config.yaml
num_hidden_layers: 11
hidden_size: 128
n_experts: 64
experts_per_token: 4
d_expert: 96
d_shared_expert: 0
hidden_act: "tanh_gelu"
moe_layers: [3, 4, 5, 6, 7, 8, 9, 10]
router_score: "softmax"
normalize_top_k: false
routed_scale: 3.21
balance_loss: 0.00429
balance_bias: false
router_bias: true
init_std_router: 0.0178
lr_router: 0.00169
vocab_size: 8696
norm: "layernorm"
norm_eps: 1e-06
tie_word_embeddings: false
optimizer: "soap_variant"
learning_rate: 0.00594
beta1: 0.95
beta2: 0.95
max_grad_norm: 0.5
batch_tokens: [65536, 131072]
max_seq_len: 1024
train_tokens: 497400000
max_steps: 5336
dataset: "wikipedia_en"
Below are experts of layer 8 (counted from 0) of a mixture-of-experts language model. Rows are named router (the router's row for the expert), up (a neuron's input weights, with its number) and show model dimensions 0-127. Each number is 500 + 25 x the weight over its row's rms, rounded and kept within 0 to 999. Numbers have three digits each.
After each expert's rows: "gets" lists some tokens that make up at least twice as much of what it gets as of all text. This comes from a sample of Wikipedia text that the model never trained on. Tokens count by the router's weight.

# expert 14
router:546542464518505453486470463490483528510481492547516497492449486497517488541508504525493507488533479463543494539520541489551505498499464544493463482481487492518501523522483509514457469503506513537517500520529516507508492478488537524489499510496459526490501502533487516513562491504484495499490509469504474516512525487528510518463460455445512498472465478480522481546468460500539479496468
up0:454481473473481492470473506485519502518475529504495531471536522529463490541467490485516494484467529517500519481537515493506509490500507489494514447534521497533528475500477529497489469545476527476521517543474476471464507522494510500489509475489525493478564530500484552497508482544486506500512533479522518485495513516499471444502452519484498516499491561515511488466480525557466451517520
up1:527541517528527478532526490466502517513482499530495516448514474457421489487496518478497523541481501490503506465520492495493474535487524495479546539486452512455496475493516522478494496512482518516466530512482481473532542556520536498478488502478479530517511493518454468495502487463475497446508465523521480488494470500491514526512501510504515557519501503510464468533490486472475505473461
up2:431468529490478501538466453484515507494487511539562535552515491523506521509488489546445464503496492502465480511513532509494485516545480495505486498465504480474512498464500507515480531507480505508493458444459472506534463490502480508475501526502493492518483533494501467457516463489477501495481550509558502496521516477523533486501512510506484516499529550530528516491476476508530509498468
up3:522542507491409532514485497484494485499525485482492474509511522506543522501482523499548502534494471526495494493523510519499521513454494519446511485504475470513468506498529516458494485552485502506506518508490542489480527512507472496500487446537495479454513534500448536498457471522459527482480453520465521504509463532491506528473507492465513518434479521481515524495510490502491513504499
gets: ")", " |", " |  |", ") |", "\"", "),"

# expert 33
router:495523508507493537480542504506490520501453522515513517517522466541496534482470527511481509552490489477450500483502486466535544519474499508469493502533459482536517527497550507540488477532480462498512481474534518508522558537479501486504468544486535517516502495467446493474475530502512499519491498462499521452482514469510477497467474495515494481511464496536521491549491478465504498458485
up21:474493503510480485520539494470526501501479499501492485488533521484519501466494503464538476490474464497475492507436464484462455471527460535508454472521437472490550490473487524522512513504476510538508509495488462480519516508483505486526540489496495506531492536561521510504512472514489472513533458488458511496528531514520541488495510464458483477508505462512476526480518509479486533460468
up22:470505497503486500504513455472485492459516497536532518492482469521503473502513510503545507487461514493489529523478521507452493513500494500544490501480446479517516508530480488480470472455498463520470500495508531493494540447521554543538497463510500523508461489547531527474502517498470521506493516471524496494504514517494481470503502446509528512516483487505483505500598524502542530533508
up23:503560536490533526527491469536489501486498490514471495501486465477544543541502548503464465500540540525524515466532528493524531529519521514504515486541538501541501516491530536486538486502494518502526556547510499512551499496506484506516507524507518490517548473502492515531508511493522510494540492472471468531505516495499470443475487505531467523516534470506474516531489461491492518495503
up24:495529539491479454520508480491493497480507563496446471484477513511525494463497523504537520491513532474559509460521499541483521519498512521492507479539502472450507494495537492495468521495415482520512482511493531466479492485473489503504493465511549529498464501483523507483480514473509490524477520477489533528497481532501477476519488505474486561524507507526521473491540537509481472480468
gets: "2", "1", "3", "4", "5", "6"

# expert 38
router:490486473499497448495502472501534470515484482534506507481492520492483498512506483501496532464516491557507484546499491500504481478508474485501464463500492524475523515493517494519486476464554493477485504552493553515471530515520529509471488483512506554490535503484453457477559490539455490523480486509471490503494495514484511477509507501494519512505484545543522467536452529534560461510474
up4:484514456514489555488490532496496521510471469538488550491490518451530470485484478497529526486464547480524516484537467507516525506472498458479523469458513473500526442496504474483498535506450512531519500505460544502485486500497510505485502496558551491510508477486467471479504532511494489508460480524493512483525522527501533474502540547526492504506508489526474494494528525487500556520518
up5:506480507508443477493493474479475493503500472501523460502450498498529460494492524518514505481493460493482524487474511536480470472468512541499477486503489451498509496501516502498518504507532495459489504530564492505479520470533479507569525472531497481467489543504484508525479459510457498521495526499518493469490548523461483494487549534493488476489523461541499499463474525526450530516530
up6:522498485498556483515505518508507511518498501487459484509496499527534502499494529535495492477523478526506543512481482488488556479528477492457545537543464500482481481486511528517532543525503507493466547523521465468538499495491483464507513445492475513491508488522531524502511539543479474513469479488470475502495479552469526509509507479493492527480511518568468496502550468473511528458504
up7:482573476534528491503530523459529539517485482523492506493462535497541499516530504486429505483483485526478509495532492497523525517515512482454494507495526536508521553531519511491512517519482494515479469514556537504489489529505494488460486435506506483513498484504566546516512523498504453527507497506511510505504494489523494488513526518528527489483517466542530503534483531489524507472464
gets: ".", " |", ";", " =", " (", " |  |"

# expert 26
router:534527519497502511486486517540529503506512507535436475465514536497497506489466502506503481544477475508513509522460492537457472487468502499507527502469519497464509520520526500497476451489522515509484511514537526513473462480476480486543463485536516475518533490481481496467501540505508527507479551506557523499495522508471516490551497538505459509489564488468481490451488528534472522499492
up0:472494525508518500488455546473497470472490526500467517525470500471537479481477493510515472530492485502477508493494554489490508498464474487523548476452492488466535478496533516548513482458561490492466498474514522512507525494546480493543480528516508526480550502511537541507479509496459529490534469486472520506496483519489471491512501518541500454537498514524481516495539525522498466527536
up1:543523515492487539504466499491493490519498479539475534520485504529528467524520502483505544466467496481527487477490503453507522523480511543523480534506522455472472458477486520473464525505519515490517476441542541500496510522458519527512505499444552479502528482498484526505509512461527564508505507513485463500467504507501508507476508479479540493481526499512511542472464502453472512496524
up2:549511525510526501492521482487499568532532521521499554473520488541517493476482509535500463517495498508496521520510454460440482474511490473503470526545478492488499507525494536508468508501454490527504497472486486506504473468457508479497505522493538521499463559463489471484493503495530507467533458491534503480513467520518511498457464513537515512487476475473494536517449501471516513503509
up3:476509506479483479503497504514505507515487476490496512479555489516492479488493531484528487518487532487473495461488489545485522522554483499514542509487509524527486513505483520520528524483491504529531452480430511487566518562491485493496515519535523475521510496490496524513508464453537553473543513536474476535465528509477480471475508533492451506460496487479471475511518505515496460533503
gets: " to", " was", " had", " would", " after", " is"

# expert 31
router:508512434496470491470481469532516525515499497518483507516502472494471524531458492480505519494525470525490521516516539503491471533499507547470495478460461499489447495526532484524500508504529495464458517522478496512481508479475513499499495496507534555488556485492487492480532531501501478502546537490480525518499498501542502507510505489531545513485470470519532463547461528486561484534460
up4:504491492472508505539472487469523493464467499521478533539478485524523468501528525495534490516531489500531493453492479465538520505476471488503505541528526490512494517479447491543482532521541464508525518432482514476475484518542517487493483493511511513484509474509538492521508498487486483514561537504490561491464488494493502464475553482505494502482507517533456518468504473554507521487485
up5:484532518533511488475533501504535508516461454491449504499524463508510495493492498477497523499472454489509482523471542499540562537495492520518494502494495510490509502468503468513449544503498515545501551548499480526474467485544496417488520499487478536543495480503508508524503547474518503496520528533461513504523533497520519494510517538500494488473486511502503524495488453503538487527483
up6:454475508509487498521422485492479533524502502509488524469488518530479504501478498483514530477490465515510513497516498532485495475518510556527551453528487503505520492545517504494481441483464490492521530495537470479485467483507458495477578529500452518462504523511480527515504510534465499468493472493528485497525518480488494480506523500500546482496526516511467551508526513494505535461494
up7:476529492505499525514490489466500528516509452493506529471495489494527479508521458493482488501547534514503499486498494493469478573561495511514529458505472496466497551483541486530496519489454526459466488455521499502499489495543471458458528491543507487505489472512511476508509522498523488494484520477552535473534514505532500521515527511519549517477498521563460504501471482497498508514486
gets: ".", ":", "s.", ").", ",", " |"

# expert 9
router:501493445469496436478484476508484473508472495551524477488453503475525526508476494552496497517547517500514538527526493484495487505485500525477469510498486495543496535464540496514524483501454514510543513515481540490478490496503543473555486505500507508484554448474512541502530437537521508470512494532532466482513494493520503490517483494464512510490526498501522490520461513523516480522483
up3:485495532509504506550473529443506518482531512467486509478433498485451538454518516507475518525496541499487554491489518536508480484482530532471488537489479480495503516491497518517526529529476561518505493472487480488522492507508546487516478542509497495507498526504511505536452504439542508488531505510495500495509532509513468500533485492521478508510521461497535495475543505495476551501542
up4:499516481482475512495501531460468515570516463529492543512465527479515500480500473463482515523500499476446542540536536514535493534509493534471489537461535493501479499506536501501531507485513478484489520487449479488512466464449485477543507511546525489506503522502520494508486576520508513523519477495489489536512517520508473479480489494516504500486494497530489480478548506480492452482473
up5:479469498507508515550528452524498464472507456501536494517491511452496498463471443533517487530503503515463478539506500481440553455492429495519467500490527489478502518489462521468488502522493499491502539508506485522502512484497476505489522489438532471492467516484497465465501509501492506545537497491488482526499459543461492497482500516501522519500524520500503518503460498544472508483500
up6:481522493508549510518462460495443496499512557518530494506545498485523497527458492483515483488496519516515519468506483531498500520502465537478526491544510500500497513462483507561513547483522453432506524480489496503548523477491523474502527544485501488522485503523531483505560484480447498547499498509516503523489489500495505477520524530466475471516476503477520503491444506500479496524520
gets: ",", " and", "s,", ", and", "),", "a,"

# expert 25
router:472515442503529522512530506479484531486520490460502495488499517486454503518462473471499516462481492521503500503492489459533479480528512468491504529490520491509499498523514535462537488518498482499494521517478488475493500525495533510450503508501457509507529495499497491540543452514506526497492535497563513506484517449536470508534528476492478514520506517429546520484484521542525463511565
up3:547499453503470462508477512502488553475524510532473574522504484534469486540531520534473502478511517477509444483510531502534498461479558497491483510521508531463483481467510553489474504526539519513522529515509525523480489452504522483497486484522553501507537517509507517506492498517510508519507554467516492489538516521542503531528511483486502499517502517473471490477495498486472524478494
up4:533489506461504506525533495544502502533510534489523470492454531513502441552493490508494463507541503540509537454479480521482541492489504482475516536514555544481483532466509485509497477484535489534481499462475495511543514463496513484509509539448488511502521454520559512482519525510518468510526496493523470509538476501526500484479540489506492497519519499531474490483488521514522460520513
up5:506523494514531517485482520531533489478567518514498499489441495524529533480458487517479529512496511509464502516460487522509513490492493529510509492504476507476510449492533508521477524451545491524521518524487504506460499495525516519496509558520526536534485456515516473509509478475556491521488518506484496506526534459459467511532494476459525468468525496487445553477508492504486493493534
up6:496473516513506543506557476547493527475448495514447498508515466509517506490485486536474488509520510513537466504537491487500516476504522493526486526531569526518500506498487484527459500498489493523515505514505482521468518479468472483462502487515496525496518535440493545484528563468502465492498495473496501508458490514516517523547506523505487531524491476511484499471541481535474447464478
gets: "\n", "\n\n", "-", " is a", ") is a", " was a"

# expert 37
router:494478515524499522503511490489489484449489515524483479466542531541543500459488494498497498485474482537509513463494539457501486547515512526510542494487540442519503463463459492529472512483518484497494519470453499474519472466531513486487546522487524498543488474520520489503469515504525472529541500493534523429500465496504502468525509519525486495545506479507476536487519505468485529510504
up3:516517458533445517513522537500526505461496540510498534477549475465544531509517513559464480482492500488491483510489518481480512489512494486489520515463510474496499489479495526502500469512508539511525483511531477521485510542555514516548502497531499518522476522467470455431480523497520485463500546524494503480481496516514528436504516509496508497522503500538537466512482487499495528502547
up4:498476522503513491465478523502506506511498526486520512442463463506536544487532477532431513486515483485493522469475518500508498468498524502491442480508504505536501511469469524476534512502490491496501445526518509484469475531489493483484481552486489516565448545487511477491568494512506495480503470464540511503481479486511488509505488516494478520469546482497529536516502518443495486483504
up5:507481505498493474439507504452510491511484501500490474429558471492509504511492458518506514524471469497460488484471503538565532524496492497489452470486504478499465512477478507510504508508539493466450520498545513496495491481468476484481522458547499524473532479523489491488486487481501489486496453513554523476534482499549485480458464482506497519492483481510493510515466503516474463533497
up6:503502546557497483495507520543510527464480565480476481484533480471521525536470471493542476512516516474507483487530514496465532488480514525455493506505503487471503501463536528529507532507499536526549532507499538461470537453483503501499467484556502495479509480467519454517459507526523507505496485521493486486532495514501500512524495486502488544499484483544516509490537549493512477464504
gets: "c", "ig", "ag", "g", "im", "ic"

# expert 21
router:457467507473485507481506523496530486511524482549515523523502472509508514524475510484486521496524529528481518506491517496482496453507475493502472500553507509470470524487487544498521478511479462554525493504493504500461520509520520505543503479478485437483482465468497496487519505497532545476457550538535509510468472485481496509499472476546495533493522513509472537522502494552445494514559
up0:544532509466475531517551464466542481530508475473492505483487518499490481491544495487529496514500468520492478491486480508503481455492510521502487489474521492523497519494423452465443473495503499498508498462537483477477503506456515470481493520484500511466515528501549531481512530495535534439500497497463508444500520508508501548510496501506501489480498482515523526508511539453492519547479
up1:502476455531488489506500490476472532496464517494502500508571499490452462523506476473472474438499488491502478459450530485495489508496527501522494515469508486483569500517527531484489517496478519523535544437486534539469458484474476482496479474513513486476508486471495468476524536469482528514538525515495496478529483521487514502464494489519497481475529519492478493480530498537460513512503
up2:486501479503479547499542513547514499502519551515527513490483503509531513523443521472454529533552474472530499506504507483465520504503501527515517519472533512513487483555492497472533506468545506477460521531509460537493457526519452539481511500510500499499481543511474478507522541504502504481520541524478476528501468448494521504516486484538508523510513480478509525506525487491502542479461
up3:515545498502484528485517533467481532534480487511498549487470545507500509501478452450446524470465507510486503501496505490515538495491486528471503492524503472462482491522495481471497459486479464481506454433471542451456487464447526490483470498535486493492527502512505483540509518547464510507528452516535519488494495520498481471495513491493488505495511517473476499517496519482520466525522
gets: " the", " The", " of the", ", the", " in the", "The"

# expert 35
router:520519561496541498475496517499494490543468517490511433490524492513459505488467530531472503500483523479479511511486541459480508525464515472488448469477538475508543503536533525500486527485493466508521523507513531504499511517539541488508468525483513476493483548471445502491474518523518490518506514441499520459509506486525484506473502477546517473492488503531553464504477494493527489507511
up3:530486484500507490494506481507453540526488515490510458505493491496481500496468526478450510454486512515487464571508471535480508491482497513471524470499531536527487535529525493471495497528516534543528520509487501466443494507505491486524500499561536514500508508504454471503491475453481516529515512482507503495512455478528488492436518474491493512540476512480510520484446493519497525500561
up4:549482547466499508505508502517492517451452529530490473497566488462532521530462465506477550511550502516448475495534518508498508469510526505487500510532495526474501513501526477488521526458433496502491544502506521497506471480478484522469538511532526470521515515494510463521518492509492486495501495487502547476482530498556486486451520492500479492508498533464503475469473490501511519504521
up5:485504502491507497572492525503535519488476519480502484519503488464513520499507473526531466464497505511464527508450523519493473491500517545465476465485515526504529447509539548518468488476488537523472494449528498496468502507483503524466498536508511470481510524494479495525479501506510473492519535512493501484492529475488520520480488522585575503505530506505473527510490457506541518499490
up6:502511487471492486490534483478428470510529532493531485503502517495474513540468482494453504503509537497487477520450487481482554498528526477485495507515513489542468463498523491492488531554497507469537521515504506526469483493507502487506514507528491495516452507491513486515472460511496554537488530523517488490473542494551493511460496444471482518551527494467522462492461494459481502488502
gets: "1", "2", ", ", " in ", "8", "7"

# expert 10
router:477504507501559477494475484469492502541478524464527491475547505520534502483474488511462517517470492537501523522531482480526477511487535530493556500522494451499512460552515549506522520502512478507491478510509480488498524503506502510487463510479479491533500517483468467476520512498464503470479530518551540448496470525515477532510491495537469458504491528505513484559489484500482442488522
up0:497497521503471510493510507527504559537484496555506524502502504476527508485519470517513448512497514514471522510536527499537493483511494472537509512506491498487540454550485521489491460532499511508467550500521487471513502539505560538462536495506508490522458480505550540523492490475498524470468495501477514473469494499514480514518495515514529534531491525532531527506470508465468443518541
up1:504529508479477485532500510475485550518522501491528536505508524507509515489471477489541507505513497518459477481495479485510528506521494476534476523488472482473499498508503524571478492533531506478487504486459488457534457546509513511479512507498467488541546506530468536486513552492532494515518512527479468488511508525501501566535529493545501493515497540466496502513508444515567517497528
up2:508532520515492533507501514497505507485483505465496480462503486534489484482478471519493549501542504491463472512528476525480499523514516491533578498475497493465513504509528493505506540531510549511488534515503500508520447496506471522482508478544454518453486516493487496508492497478479445536536520524483480465509514529488492491510492498521551474557509491528533533564497498536481466485537
up3:458475490477465469516523480498493544457512525539489527496482548494547470440494534504482473501525446518440454471476472517509471479507517497539503452506538467452488490532503538510534522474480520506541473502513524529487488485481529477527495549484504499498494517518514507495459518488530493520455510477476464476509504484496522511522487535525527489502508523481499504504492480484533508489502
gets: " of", "2", "ing", " and", "1", "'s"

# expert 1
router:520475506484490499514463493456509482490515517530539521503494478526505482467511508496515445483489491522514456472543489525494490549501513471485453442483498480503495497495520497504524539513529490514489476502488520503536440469463468506456497510522521473504487515551526553530501493530527472549501488491494481459519489534466502486486466504505539505514473519498476469514522537462553525476478
up0:524466488502492514494512462458492528521520531476517472464478494494506503518509495511488510475491445495486476517440463501483497480463467485519507476494479501516494473509490454503514509536501539513522513474602529475489517518515462520525449487550557513493517500496494499456486488530513481497510468516501531493526523475555498525482544511513476475488461518508470506505474513507517497528514
up1:489478485522496510499498481492524490511517491482515499452497508511537503516491519541456473501519501515498502496513524480485496444474532514499437516485491448473518462422512510470501524558489482497538500492495540479491524528461520518490490462517471534459420449528506491523509497502521514517512517501512505483503523490510469530540473524446490509487482513473525526499509471527499530510497
up2:534484499514438507498488479498479474471494494495483515511512471468525545528534475468519530496526503524534525467508482538484512528481518492480505526502505510480518476501494477522564515475478512506428502486545490471480499505497548426511488534489478540491530522535460502498535494481520504523515487480514539538485485514530506526556468467506516459510546507522503487495490494500489477511483
up3:466469522507480515515488450460484506486431540490506504539480522500513531504472511490504490532517524477473476482488531502515524518484498488512548467489518548509524497508509490487544522522515505511506486491571478506501500541449502494531491536498484506510518492533499479508469503481548515501488471535512479544518553474537497497514479459518538572526493486513472490523532494507482474489471
gets: "is", "as", "os", "us", "um", "om"

# expert 22
router:440498564486515501507497456468526491497503523478501515472529463501531475498475499484508513516495467526513533510536432488508475472508512493483526526536544470510501507513481539553501536536501498542502523523523481493529468483524484489512505510481509496538472455486485486541504472499533500503498522559470507467498477496503481528476472525515499512549480468470455528492507479470494505475531
up0:514490552487478490562461525456516480494477517493480511480542506486503529475520526498459533503475516482499502510488531456479504505514494518482530476513488475530512512531536536492496522512473560495523518475531522500487552479453504475528505499484488478504466497517448502446506481503491475546507485563483535485516497496499478525494430478552494482490515504469516515509488488520473511506486
up1:512453489553483474509507508444506510522486499540488462460488478493514520515497506497499504484523558454491516498529521488509518498512480502508518559477482516513523493487522482488475482516481515460492494484455497465483533472505448541506504529455511494469485511520498509474431487509486507471509545488457496506502522495528508502485510513465444468537503490491448465475461534481482520503532
up2:528520479478512494505469483491493496525457486474467500488523546490516493508539449533489515475508508442483480491508542516523519489549518515501517520486489473473485490528497494558544496517507471532507516495502460464455523525486490491533519488528504466497523465514520525495522536511480532532503490502514468492477496489512529546474497516486499477531473521515542507481569511459501530529559
up3:480528522497538487504525523457469526515489485502508457514469536509442513493512464504533474514493492508514473484513480486562482512499453491498520487488508513460495520498502482499516582555546499467529511477486523515500540521511501529496507486515464476503513540501521509538492523503537579516541496478520511476503526548489485514464463474519507516507511513526511507492505484472493498537519
gets: "ic", "ical", "ing", "ial", " the", "ual"

# expert 8
router:460499512469515504477484515505482540527512488530450534468466464495501543505496505462492495512466535520479530516526501546500483476510497485490507514518542523448481529527514497540526470500482528520514515550516477512452513504487514499516540496573468460518529472474515502511521529494484540532494522537532481488454491485509510488516486495500476512474524505491481484529486529466437482505491
up0:496491472495480516551558486517496528563514499480482471518509489506514497484491465519535497474507481525499498530490508483548509488490507501499538495539472487495481499486518492543490501479465507535505509505517473454471453466474484540486510510477504549505473500500475457481497549565451507484524551529517491496511479534508515511485461466486486534471534467492465532530516458485498508509491
up1:529531515431485478473525505502475487522512527481524490518496495520488475519472506456496480559534491529499487494500462535506523529533514471491553492533484462496520486496580485486505495491515502510515541513488504487505501539483483471513490507494465498521546542511479470509525491468493497491527524461508549514504532478465538534553512508459495482516495497491514516495477554533500506510534
up2:472449502505516471470506462479496506509494570497495478515494520440463510515485494567545495502499518509545487501493502501492475511478492551501528496483529515491520498528508503526514499530546485532515470485494530490529519511476487471497476495501479521535503501494481554495487508464479484510486509541559508488512472509476487497550485478535497483494484486521446452521544503549463497534508
up3:511531484516512541520470572454464511507490546533538484506485507501514525495489542539483511487486528531467503473463507489468502530500497503496494466488517489505534525550515495482454471490529514490472499530508483519538519496552541475476519516462501511519460478497495512514495518522497537486491486536482540533498499486500567472473512501500467495532516482548476506483495486560512499507494
gets: " is", " with", " are", " by", " were", " of"

# expert 36
router:481469495513539474485516523517514473472489483478491498503514528514466545556453523545496470500504473495477496458489519516497518529525479462470536474540488491466451484492516494501552509509471483502474504560506483526512477486515506472554517472496539514526540502497480515511502490447506470540512472487499497526520532462496472491492480486505510513534489534514515481447504503477541481518457
up3:497507497502487496482467498494494549474565485525480501532447462485505513512547457524494505538483468499478509534481501502515512536506521535507479540491507492504500510435489494522504532479564512486510501546493470447468507494506484474530516472539489521533508469484487514517514498497482482508497514477463512518528504513540517485469475538508498564481479505517522533481443534500483471520502
up4:527476463457525502495549512522506488497460492503460507501465509513526460528475510496489531525529481492481470473473502527474458502543507518513504456522520500527416434474478506502491472489506493515514485495521512479439496532480529473499512503505517485505551527473515489494508498476526474526503504503503522477458521510461518457554484470502498476459498508529507457503521515516487483512515
up5:511541468569549517544500559473496506503520463484509498533501522488506479537513489460497486503518527542524529493502527516502521532462492488463548489528496504510510482460501491463494563511464481479491475522486510465479480515478482519514529482528573483463526487523536501511523492500507493497483499472502509480496491511447551476517493543484482497500515472459502509467498488510524486490508
up6:487523520539508483487561513536487513534507515510504504490522504493529534528504498478524463515507481538506531500497431512510501478486488493462505452572485485491526483490528482540495495512470532499499510526460534514512505489525516489459455482529528481510529509507513504484466469578496510476537482505499521504532488536518527508502482473483490527502506470547510532519507503516465517438490
gets: "-", " ", "–", " (", " \"", "/"

# expert 20
router:530543487496500503492517469505528520481488470492508525478495526468475530529465516497494540471496446502484486494485562480499501527474472526478482471523532481513465522497517520485488483540542519460477541534553491501533449498531510521472473474460486536487518512500501494494548470462495526503525535486479499508529499488521519504475523451494490542498470505496499546484494463477541472511479
up3:511475530486492539491539508535500465499510500504519510531514461455507490522458488534487502528497500520514515480512536532444457530493492498471506462518484507522470493510456466532494502490494524491506508475539452512481525498485440474506451474490513499533517487471476478477502536482516522460498457505511501509500495529539511502472527524485479526466508537463534484502440511499434492480492
up4:498505492522498504492465507521505457471486527457519474531507493488498480498499505510512488523463467488541496478481500482489506523448512446530500520484512500468497462513476519529524507446536508521481524530481524525510507535530577490521482544516512497460462435518476537481495540499495503515492498538457483503463519510475520530461498511469534489479472498549479516487504491513491471495538
up5:531516472534537501533486518501493480466513512492479509492535509523477490511477492491505497480487479544498523457479495484473523522568489470482483471465473500446526524528507488517491512492492467529514510486511496463455496486551479506485525442529483478475492492490484508457522500525494444473520486517462499500460554533536509517501547509512475471493530474457521473506503515476499506444511
up6:482523501485487456510480540487479515493473469481470485491515462508550506523462469452528516494494506511483497470481502493472515501480467530497544495499535461490541502525473532496475490505502490508496507503550520515513468499516511479480487487502491513504467551565496518484468481452492542496512502503453503462478482445525431478527480504543527505499525461482484467503547478498480492498476
gets: "\n\n", "\n", "==", "===", ".", "\""

# expert 39
router:510476495470510477503469510491517512534475510462497460495518543495520517515526483504510518538518500514518496514536479530465462509471508511495507493531562517501504534498528539492487509485469495526539516538482496476457551531480526457494481462522504481518474488483508518508464522488506518465487557514460507472462497530467518494529474492520453484484518486539488493491451539521462461527540
up0:466428504526526516469521560476483539463485561506495511512445474527515475570487507481507481513495485507490446479532478522492507482490487514471511491483541488482525540506496507476509511489510467470536479537436493523493483512518510506503476502548512497527526484497489524458502480498480490507516522504498487539543486525491453476509486473515517480494478481477475519513493472515498512505459
up1:504506527507493484507476496526510509462509543542502500463533485534481485552499523506496540521510494503498518497495489502503447525570474539472456472525502491497495491496510510480474511475551472509466539473524499505511518481524460493518543491533483548516494498524477493498505487538482525534511482499496514543495454501503504518505503542467513508464513531512500513501409472495541524531494
up2:464526459438454504519453503534470521507486538493510484510524544520495512510499446486519514494483509480477485489504508483524547518479497509496439490506463464503486508463499492504487478507465521492522518478506512484479494533534546517503501494490537466537498518563528526468503513479523524489514432496504447479477499501463472488500474498477515531483504461498505504515494468447474519501503
up3:466513533489510511479494516490513513497556491529504447479463476432537516538525494518453519499481498464515514525539480477490472484503440534507479474541487490511493486462496518476510528515513489531495511528501496495477516495505482463483463560535558528489451496495526477510459488450496489460525476459507484472479468468516516499486511501490532506496501509463503522527498517482517500511497
gets: " in", " of", " to", " at", " and", " from"

# expert 32
router:495493448487502514498467498518516457512500517509476505516523534465530471480489543477504553496518519488486508526495488523502482463455509511513511522481513498521522461484502490496477524503485493502480470554517508482492481531488457471487511478503473508493461483508529570496505548467517517521485491468462496473477479560533516523505471492503535475450526561455494529502516509507471510546473
up0:523484511463509482510497475448492527519507511460438505507482480490485544499462495497514523498467530509519534528479485511471539466492517488467512507513495499506531520541515492532549506541482473516499481484476542512513512492467472482480490486532516514502524482522522521475436483501491502490484580506509491479507481510531534490505527482499498492484570511490494531472536474490536551502460
up1:490486509467486511524499476491518493495519521486501529527471542519522476522516472519494492493541480500489503527502511457527465506492490469521465494502538477460497496508516514512451490549511559504533527459492492537505521458506518519549505464529488503496480492485498519482511537489504508537501537507471495463494543536496457457504558469538477479518514477549461479497480481485545491533457
up2:500487499507461498473503519514521509490510516486503498522514504567482460459452502496522504515471483497540497491495519495531529549512572499514480470514528509525504487476490491482506496484551570549538488468495493516523536502518498403474512511492474512455501480538475508499510489479470517507491478499504507490537518517481514504513490548501525507514472516488522478525543505484474528510479
up3:477519572537520518469490501477499458496495499510525488540522497501529550511471492528518500523468479538528537513521530489527515494503513492476513510455536452515470466443488503467510493495528486509516529516513493467511483504491493524489517485517523492524514454526504487492525490478541490525509504464472491537504525503521475462521496487523570550490499495485476521490473564540495475493486
gets: "s", "es", "ers", " sh", "ing", "er"

# expert 50
router:500487480509489499527504498501501514501448507507533479548505527514488532497441527505518479517512486470524509494532474488477504502464538516523469530488501488526489554536489496515462475513530475486543492502491492505531541473500530486461452521483518495462473505541465506501467460514525466531493540475512520510459497477523445511497461445494472488504471494520553469501491469505490481463491
up17:458504498499527443548522470518498483501464491506481507524491506459480501551476461537470524539506479483521536531515531530493572490501501488471512500498505468485530535507502549521495497519527488490514528511510494493470544504460523458445501490517515531472506504487510479471505471511475470511488545479509534520530476523541483507502537519493515545491485542503485483497482469466496480516532
up18:514581498493492511528489515486504489488470485473505436526482493452522517467481509501427532486510543529512510498505556484483505452475497507457502506499529474489519512544545503515501449503512535538483518525475488469508523538462519474530504484486506515505459515526498521484507486493525479513501525482534531483486516494472491543499469519539501538465502521496494489506488493533516462510511
up19:478534555510490479458475452476499490471497500445522485510503502511461501502482527512509516500485505480519518467495523492468523472522501528511507507507524458479520471531518467489477519500531490533455513526506514543529486491553477531496528481519503498487517456525495462455524514488503505491487577493471496475538491496483532514492522525535477515475454502551521518538496496543453503492493
up20:501508501513533481478512475521526491494495508496564508508487511441454527500463526437436513507503522517505509497535520525492511527500517512515517476493523473479471453481497467497493498512500480497533477470515488493523469515543524508468473525548468474492517533534503497512529539512496525487529547445523522511530500492566514516470546516531499511525472514521494515509530495533494506523518
gets: "1", "011", "016", "015", "013", "012"

# expert 12
router:465518486513513488475490479509482501499477501531514566530518472523483532509434513503480499496497481482469505489551559503530495538467479495553501497531503464502481538517510465489516482471475499475500509528505510504473502499531497497507522520579504515541505496496482496514451514484466571481511481496483483516449530497512465520524495527491470497486482520511519484514476485474472457459502
up1:520528498465494484534459509489509522483473473508508539534502496472457475489537484530463518526473495534518501529512544510482484481510516503488519463485511478526536457512555524505526521500462466501519514522474481507499513473476480462498550509533463533486558490527507452461488535506496507505493484484476523484495472508496485462479523524529532535486499495505476530495575516509479522476531
up2:529581501508450509496528520513514512484479502478495548470474482503537533537514469451521534495529506532512490527537495511507533456475486554495513471507502494502451505558519502477502516517497525492536486499540527499503523468487484462502532503515465535530509518486476513501447506487514547513510514510522471526515482477523519476478539495487499515525483502482534484505553515502490473507470
up3:541499457502518536518476517482484493495485483525504500504456543455494515496447523517465529504525507443472517493543533518465502482490477521465518482472525485491492527485475530502517481522516524516486550489508471499529501526496436533455491493530537520488524504533517499509485535525452535537475537504450502496496514470511478517530470474497515493520525475495508509493471486521561503501509
up4:475482512471546512512483504502482502481476503452488532540521504498551531513469508504448520496547488524451491517489521540487496501531466512498536496510498484495477523508490534560548521523503522527499548477534536520464504530551480496529517478499501490497492523464510540493505502498520482450518459539488519491510508485471497507470443511501524476458518489498515520449497516491485534519485
gets: "′", "°", " | ", "°N ", " (", "″N "